config.yaml
balance_loss: 0.00157
lr_router: 0.000318
vocab_size: 4096
norm_place: "pre"
positions: "learned"
lr_mult_o: 1.28
final_lr_fraction: 0.0
Below are experts of layer 3 (counted from 0) of a mixture-of-experts language model. Rows are named router (the router's row for the expert), down (a neuron's output weights, with its number) and show model dimensions 0-127. Each number is 500 + 50 x the weight over its row's rms, rounded and kept within 0 to 999. Numbers have three digits each.
After each expert's rows: a language model's description of what the expert responds to. This comes from a sample of Wikipedia text that the model never trained on.

# expert 3
router:583545543508482538521530606493495598493505608550526508551580432438537552438480508451466451590520541450515449473479415533450518441434534497504504508550445540442541502472524383479515461591419468514601609555586443477526517462417490477550437548388560485500534541477517420483481500473467580535447483447487516533528494574547446461415641474432548513508570542548492485473529438530481425489468
down0:488520446599525552410549461454520492541555560475553473501497507476511416460539540516610452551531456553496547446479461519442446594567486494509462622459458450439454448522510486429591576535527428504541501535449480510526515491539437504541468548536535479439525446489563472596597467522499552518551581411421475540534426502551512500544470510537485530504492488596524447472452420548393492545561
Pieces of place and personal names in election tables and US biographies, especially Virginia, York, Scott, Ter-, Georg-, and party columns.

# expert 11
router:459438494518507386500534470532528552551563514546427489507610524539526515532495365469435528598489506444511498528388474503424524541559533489591521438444594535461449436459478453430562486416493380419531477459464519518517507517482462502519464594469535554462468543461432535492466524395553489437473531519486491492531470567510530414576537505468661517556442528440450498474496548530421518505583
down0:420519483502500495549439552470560486530576479665563548494531500479553509540435476468473469444554548554508497465422389520399540573579513475418538527523489557390524463548460518540440594370501470449522480490463464444501465551509423527395512529511483471444501520445519542507621478492511434468559496439511587462553436610514457502468432506527517480519516473471585469489436500499484391647517
Institution and government words closing proper names, such as City, University, County, Ministry, Region, Joint, plus military ranks like Senior Trooper.

# expert 18
router:463492507490467467529456488506445553557490454539558530502537441534504497572496512516477474452486445468520551480519465511553509502402473480505522451555596513515401509426418572491500588482507469535434422572519519582575438435500461436477513413500404410496427485523512512428540555523493522553400504581552542491416531621505466502520510511536508500514534484568364614524532478542556482490445
down0:408401509476480538549449476499463469483521455486481494460578470512509508406462517430449539527571476498439511435477494530525469489632459538471528504514472565555495516519515396546408490507479525471521478564562536456485541506539401520429533497465399551427464489510541493485475460483495565474516400499460575552547438561508474487536553461492478419535471567491551539477564488467512522524413
Word pieces in Spanish, Italian, Portuguese and Catalan names and places, like Catalonia, Genoa, Toluca, and words like Spanish, Italian.

# expert 17
router:606572484511519534501454498527483527432380449509531430553514453562434439536423541479457491511530516436576534488456460445466491509533587543545418462462438512480489438473475467583535422456417476526450481423543454524462439421475536543543399503548508478475603522475479439477531539499505540491442429529539547508543477440527420614534515489476510384534498475491468424452502553428441452576490
down0:615512505546491545470476479463471506473418377523611435462527516496479550474537612427604561503558518632468541499440479501564485447528460485506611534480547481500476558448490402550534481397494503477588506439531541518451461486489494466511632403513603452500487448491427482418546526502460512562504466343557439509646542547519504589498481499463475435529539469490497430509440498467608462519519
Final pieces of names and labels inside sports and music tables, such as Rece-iving, Living-ston, Gav-in, US Rock, scores.

# expert 19
router:470500537513497438489534575470545510471463478448385481413463516522528490471516512528513506476561607540524484480479482540496429564518479467499557540534491568454581482556474626502497444528563449435445554503490469378423510564525417422511434488482557529532493421541539619484531449566583502540546421471460593544567521499507400510603402490572489546512400496407461435545504517593542445550573
down0:596543499454471485365484484486471491510434524535558523506519477532442476408449488534560475358476488480539532541536521457505502485483512379506554515539441440461511498555473487490481545476458500523490496510550497461595519498480546491507467455567515528484508531487546576525468539592456533486403522503572492446509493434464483561525530450528490465486472518465544421501601535539528600504484
Digit groups in measurements, dates and tables, such as 10,000 metres, 100 kg, mid-1980s, scores like 3–0.

# expert 5
router:580425514514439463557573489450498506391496487526541495514458454516512481530424523554563527501587434574422575522508491515444626507451485404451624502554443396477468556514457549345481509625469527532598538554511545485483500486540435446506525491534500546460526492471553461534396492412390584440427484505655497476504488472546430515485553512564502519496370479481566465460427502532531551522576
down0:596517513517499517505557496500560504489538458519498503429435576431505452449467467489554500518490539518463566482504476501488489519481496464485604580468549529495474480455513408510543518582402557571512397492497550540444437530460439521546603519575516571520473496440549553487470559423528587436491599448561503559514386455481360552432408493524499544469441462444518438449602556472454518518418
Leading bytes of accented or non-Latin characters in foreign names (Høybråten, Saß, crêpe) and first digits after parentheses or list dashes.

# expert 7
router:574441503511498496450488558555507528404477472434462445484507432476495479479485461505423437500515361455444533537409524461412439464499526571437470527491659503523558486449541534522548574494518452484480507417546437548536559585502523511586507452443483440508387495483541402496550525464530453488511529496479447561518428459521539482439430474450480483510485518508514488463464491434493526547470
down0:474447501546505456526458446406487447472451387468595459508479510553513502535432500485540481463500581468458534457483519481393493506524542488487503536510489434547417538582475547510450573486457581543494523520530521562482433354465471453583465502478570529485568499467440450547452488512540516472528473477557529499576481580525521412467549512557488405443431540509514491543409484472593639513444
Word pieces in military and transport text, such as steel, rockets, fleet, commissioned, aircraft, railway, engine, ship, gun.

# expert 1
router:470424492480489519560592422603551578544547429553504505380480524486502485430414525503486554528509508479531494526526514579438513453635550587497372428564531497516488500537446502545546555541407567521549515455518468501534453355513546503556518498470553420465429377633589480428452545537487443516382445542471501517497541547490525500512442497487468489459492556499541494506546554471498493466424
down0:492577499472518465476536476573525580508543495492497500535475536508473526604502461487478649480479473525533443431487547456565511498418541424516455468488463484488462452442571404497424481476519538548496612573518402443527515488468586556485453534447447482393448524419535563498458564505488452455467568541504562448449537504528466530494414500465549508552529516494524392491490472661461566450521
Word-initial pieces of verbs and nouns in plot summaries near pronouns like her, him, his, such as find, help, ev(acuation), learn.

# expert 9
router:572547508441489494501440536437492460579514515455540576516515464457430476420520458431519496562581593450427508519441435451484584535496560567504433583472518496515525592537457569530509535474420460454547508563614633435527572467508468455520470568470526574541544500473485505484497555459508548510505480483499495539490495544567399461469529479460474458464487503454388466538503520553471446478527
down0:501474474530498487506543481548427496477459543427565458516434439590507545510439517489523399461602536474465447497453439483508498558545560551492449511548583510518561524474425530482556490577516475469541441480442562515509511489534520559492477499430476472550456431483617411400516480549526433491585568508512515504460492579499509490561487506483401499541466420484596489509460460395505476418498
Tokens in sports season articles and standings tables, such as signings, ===Results, team-name pieces (Pitts-bur-gh), points and verb stems like compet-, particip-.

# expert 22
router:498504473470501508488552396381525530430562434474460521574563511521479456488552463470508557531415612415624446424475521473473482393486553453577528427400524489538492493390518497514471555491458517469481462454516446473470567552466530542466477445452474516519551530440554513485462471534525540459494502452570537521448525436491434439542433497548493440531478452518495431456547546497508529490564
down0:474567510527505442475549463454475510494532430574522537538563467453515457462452501495482513519607488550555528589439600590473508497523465481420517486544598493522474501456497479448527517452549479496463491541456438502528510413499423396509417625448523570532522535473466456517586457448499610513463418413492515505564480506546515443640536486433437459593453536411560492481421464543517406494561
Prepositions after a verb or noun, such as in, of, to, by, at, from, during, until, usually before a noun phrase or date.

# expert 16
router:454521516482518477432369494475594510502531513518514515498507424471557398449485497498526514490487597569465534489573489520442558496556493543497475477412478576546485480578466473520520580501623541538488412538493405505564503455496599424485543614505527518468564510458461506577440477493589493450486531493468514553582524497529495481641555499469492526501465462427442525467503461545481462585451
down0:438467480529492485513507496555405469547506382546592511441539513609459477477465504492537499433473496414524471525579422429514482519455459488569498514492559470459493527486459424503479584345416543569419488486556441444552414476556476528563494544444501423394522504541439404540467497501567489479434566542546605466551403475447543437452423452497512494523472498518427458523463515520470540564466
Past participles and main nouns after was or the, like held, played, made, club, area, team, especially describing tournaments and sports.

# expert 23
router:587503439538493430467535434525505534528530519497532531481400541526489508540498502530473480523509437536422538599514505472541537576502575444531561534613439460449503512540537549464538485550399504521503575520482534509454492416529510393498441497469435515364558459443518465508508458516342480426438461431662556477444507464610428559434627472538525383506450406448563455491446488522499523497508
down0:532498499556543528512593529529464491441544462470588427535474607462444543568427517507520541486576483445500479430491472451525592354579427399498543555532503527489554549502507496542520545563456428540444530544487482535520469449523481482598464483411428496618597515490511520573430437602535419512544489615492522531498470544605502451531425483515455480457494543476519476560494449576502570535438
Line breaks after sentence ends, closing == of headings like See also, and clause openers such as which was, there, many.

# expert 20
router:529533467444562470481507532544499598433453523500472553516354503478536596512485514452538463465439487682437512527561377420490495486490494558492529552509513446447496573561581506413544486495441509538525486599569534455511522548497470453519541474551529428530505480520469512481458549577476484399436505463440512459467475538517528484430516469468485493522553490475520406524437470459590544497527
down0:530556537451496428497458443415477471458422477561446528532375505438576562523579434486528534486508506583437489498428477497484492397466540444560553449508500514497450535531619412533395410446432481511393499456484477464463495491584492522463540517373535501477542553598498487536484567521480499422452568568554477478426520483541502463568557507477533472407432550530409519523538472448460519522507
Field labels and values at line starts in infoboxes and taxon entries, like Number, Species, Stats, Completed, after a dash or line break.

# expert 21
router:583515509482411544558449550435521455522493551507524437573550497568650506572414483558499554537477518460493486467540463518477460474510436452562500523500510521456399551522502518469466484483529443517479622497473478389447570605511561444426470543453538549474602560483575557518510573531459479497535505391399508494468544461438471495541555467484555442458460427482425520507492494607499481457557
down0:463516538497514528479570478592476658543509472587518525475540419406645508444584595495516430465423535498466583372478402628498441498530447474529517541532565459486501481551486599513450500433509482571529561523499492483489435469536565567509456527508458485452479511508432544506460437416507513508516551469475571500473527558582484532409483473567383442534569484579492515491479489504455568499498
Accented vowels completing a multibyte character in European names, such as Côte, Köln, Bodø, Rhône, Ästhetik.

# expert 0
router:448506485494481532513471477500493334548478504528516470582432497497512495522472399499431496449541418478468510573451554471532567494379531472547539586508477529519454498509594466514446445565546530490531459498496488586523458413525515533441468544514537493444506502535578512591474501441515449504492546618566519577522497555561564399421425491581472603532601505526483514472501414406483517535564
down0:527512558511533471418510568593549503487518379542541443550487457498466550536641580520360462470499561564500540483498559513426537528429588571581539483512515434442552542473616512497548540472497556530445513496582506500540483501468588495474522494549521500459476510592469472567459469519508531444426490399473537483595438528440470484545540490537447608529465597530506510515418478499508542576443
Word pieces in South Asian and Iranian names and places, plus infobox and table fields such as Preceded, Succeeded, Rural District.

# expert 4
router:483548523478470496497482532422565501429513502457587498597464538631461540518425539510454505452455416519460486551584571543516410529466426584457512526472435453501559536525452454515486486483510479498380435516550520559519447544455494514415563474602539454563537505471539484569432473480543498498461434503607562377567481466458590532523439466437441551432445484527505464524480548506471538491404
down0:563513446530514493562523530536605452547467479451487568469593467478475527475484503543511492536442533476515456576596664391542470482408531408502508469520464470467499463525494557445440540532538516444503457502528514504575489435539454453509479514573499487502528573572558493463500476499481436561466453537539523504530468466514506508517472473437504549461536557536575420493426489449598447515466
Word-opening stems cut from their endings, like conv, trad, desc, mod, ev, especially in species descriptions and other technical prose.

# expert 13
router:523504426487491505494472481552507618501457539474558510475552428491545459538478554497509581457435489496469524514506384589550551461562492486565484516491483549437467636476523444539511512440530630526492520498475544410541543443417516443507564545538504499576596496466497460477460512568493649421539528485544507478571511505486473483495535479448429436527481324526562477496471434459472504480361
down0:514524491482509521431517420453416558414442558567462492424473481512428562539532563506557512548573496484464527490533461428420543511543513514528475561493436597490532534484444485428361416443497448532572526592502568529508569436467486462639480446530290482526597417539564536394490478463518477605486462521527522385557483548506462511514538528564480543537566530531438458557587497471514506507439
Road and landscape words in location descriptions with coordinates, such as highway, Road, Route, land, south, woodlands.

# expert 10
router:486512504505494535523438560464551487503453501486475444493560544434538456536499506468539558494601508541477519474547542534435520524447444510438572500436463398612514445538446521516493530470492515477530472501449446497479479581463513471564465476449490437543436559519456635456522463534552476430569429539424465514496540492410519473605510481421478585536549600408542483468548561556506518546539
down0:490496553512500539527501546580527484542564530459505421531569530548446641486499475472556512497505491501513457539475523499482518567633500522460492593508403540498543498495468532517396545459422478485512465565500500435453490522505431511558415513426509564545392583560556519500554474438503564482446531495463497532482443562414543583558456500465488496499538466406545495505529450613507482505544
Word-final noun endings such as ations, ions, ings, ies, ors, les, often in headings like Editions or Personal life.

# expert 2
router:575398479482489419449566456507495509485545485508517593449456492481534519457534504519540579465514524561413597417486583514435547539524467438605593487535441472443427522505606592417503481542549542547507576509541513526492587419547517433471519530529484545359528473462541466474487505487418514441451486422576448529521507527614470504460561492527509380528462448487577495484468473554438557449586
down0:468495525504517383510456595468504549411537391546440466474485561452494507547488551450426571520471481575418520457516489441509448568611482450556617520532380469475481445560511543451521536488444448548479468516445590508495476560451649480519574521500435457503528559545394475531442506562494599435517514555583496583565501464541524537606565521510482453590536542526501477462445562581471490507542
Sentence and clause punctuation (periods, commas, colons, semicolons, exclamation and question marks, dashes) plus table pipes and conjunctions like and, or, both.

# expert 15
router:547578496501457507511540495594572457551448525478488461578478562445432497421483603497485537534488512574504470468558500502605440483548481429449492469612531527451503495413441537532501414527543464507589441469516484451519478540539408487547592471470485543601558513569462485496505445502441479582472521444472478440626466521443511557461412504501507499448579523477521464505533506457523488412568
down0:433432508480515478533465528550582512497513528478560512502488504518484421497517453555536546487497545406505427494471620509504527524571541561527539504504579469442485495429497463481569463392514479531462584477450478411462451336423453541510426523489523590540530448538502449495452537402529436463526513532511463437493512478419566505549540489532487435475530580583538509509537611475480486485516
First token after a line break or heading marker: infobox dashes (- Born, - Website), == signs, Personal details, year-initial digits.

# expert 8
router:560466450515478446486604462509481520539505472510528561480396458485423559520452522573561545477516483511452604528525490460498548574479518496569585541581464469453486556544509556386507514589474568573535541549523528477504523455515532453522477506497443467365551475477543480512459527460378545446412548426589516450484432507675460494502588480559520408567413408463596513515509515530509564467525
down0:505465516470514357443611444536379459453536471515389558589418441617489485582573393506479450533451571512520517529509528587522508501469600491482557453516513436497514492587517514486562453510548486560537582538427387487510507523532552496417459540469499496523433446477556506534480499506507509535439428538550597491424543524572515567449557565460411619499511547553585529462552551478458480396399
Day numbers and digits in dates and tables (31, 20, 5), and short letter fragments inside names in lists and sports results.

# expert 6
router:449508499513490558507414480506466493456509504526575590419441534522451512536440564513462501417428471476454515448496512474525463601425434594547477451523383509545520500541530437498537472466545502561408524489561407410422456551489481537481540524588485465460463573507439482542508423526481439522527537482476605403433545469477599542496417474487556497543412509578520535518486598478589485523424
down0:436518523445521522513492453525478416559480485576497410483420495495484442519521526490449455499578425545429492424469517433423524415473489464451517554523517592434447602451507534455550540471535506508559407502560452551502478606475437464448510467488450511461540513527443553567570495491479508498502488504446556519503538506465487504538538496538490501482511414483627538501435454552547421567533
Word pieces of scientific and medical terms, like ase, ide, treat, dam(aging), pos(itive), sym(ptoms), in texts on cells, disease and drugs.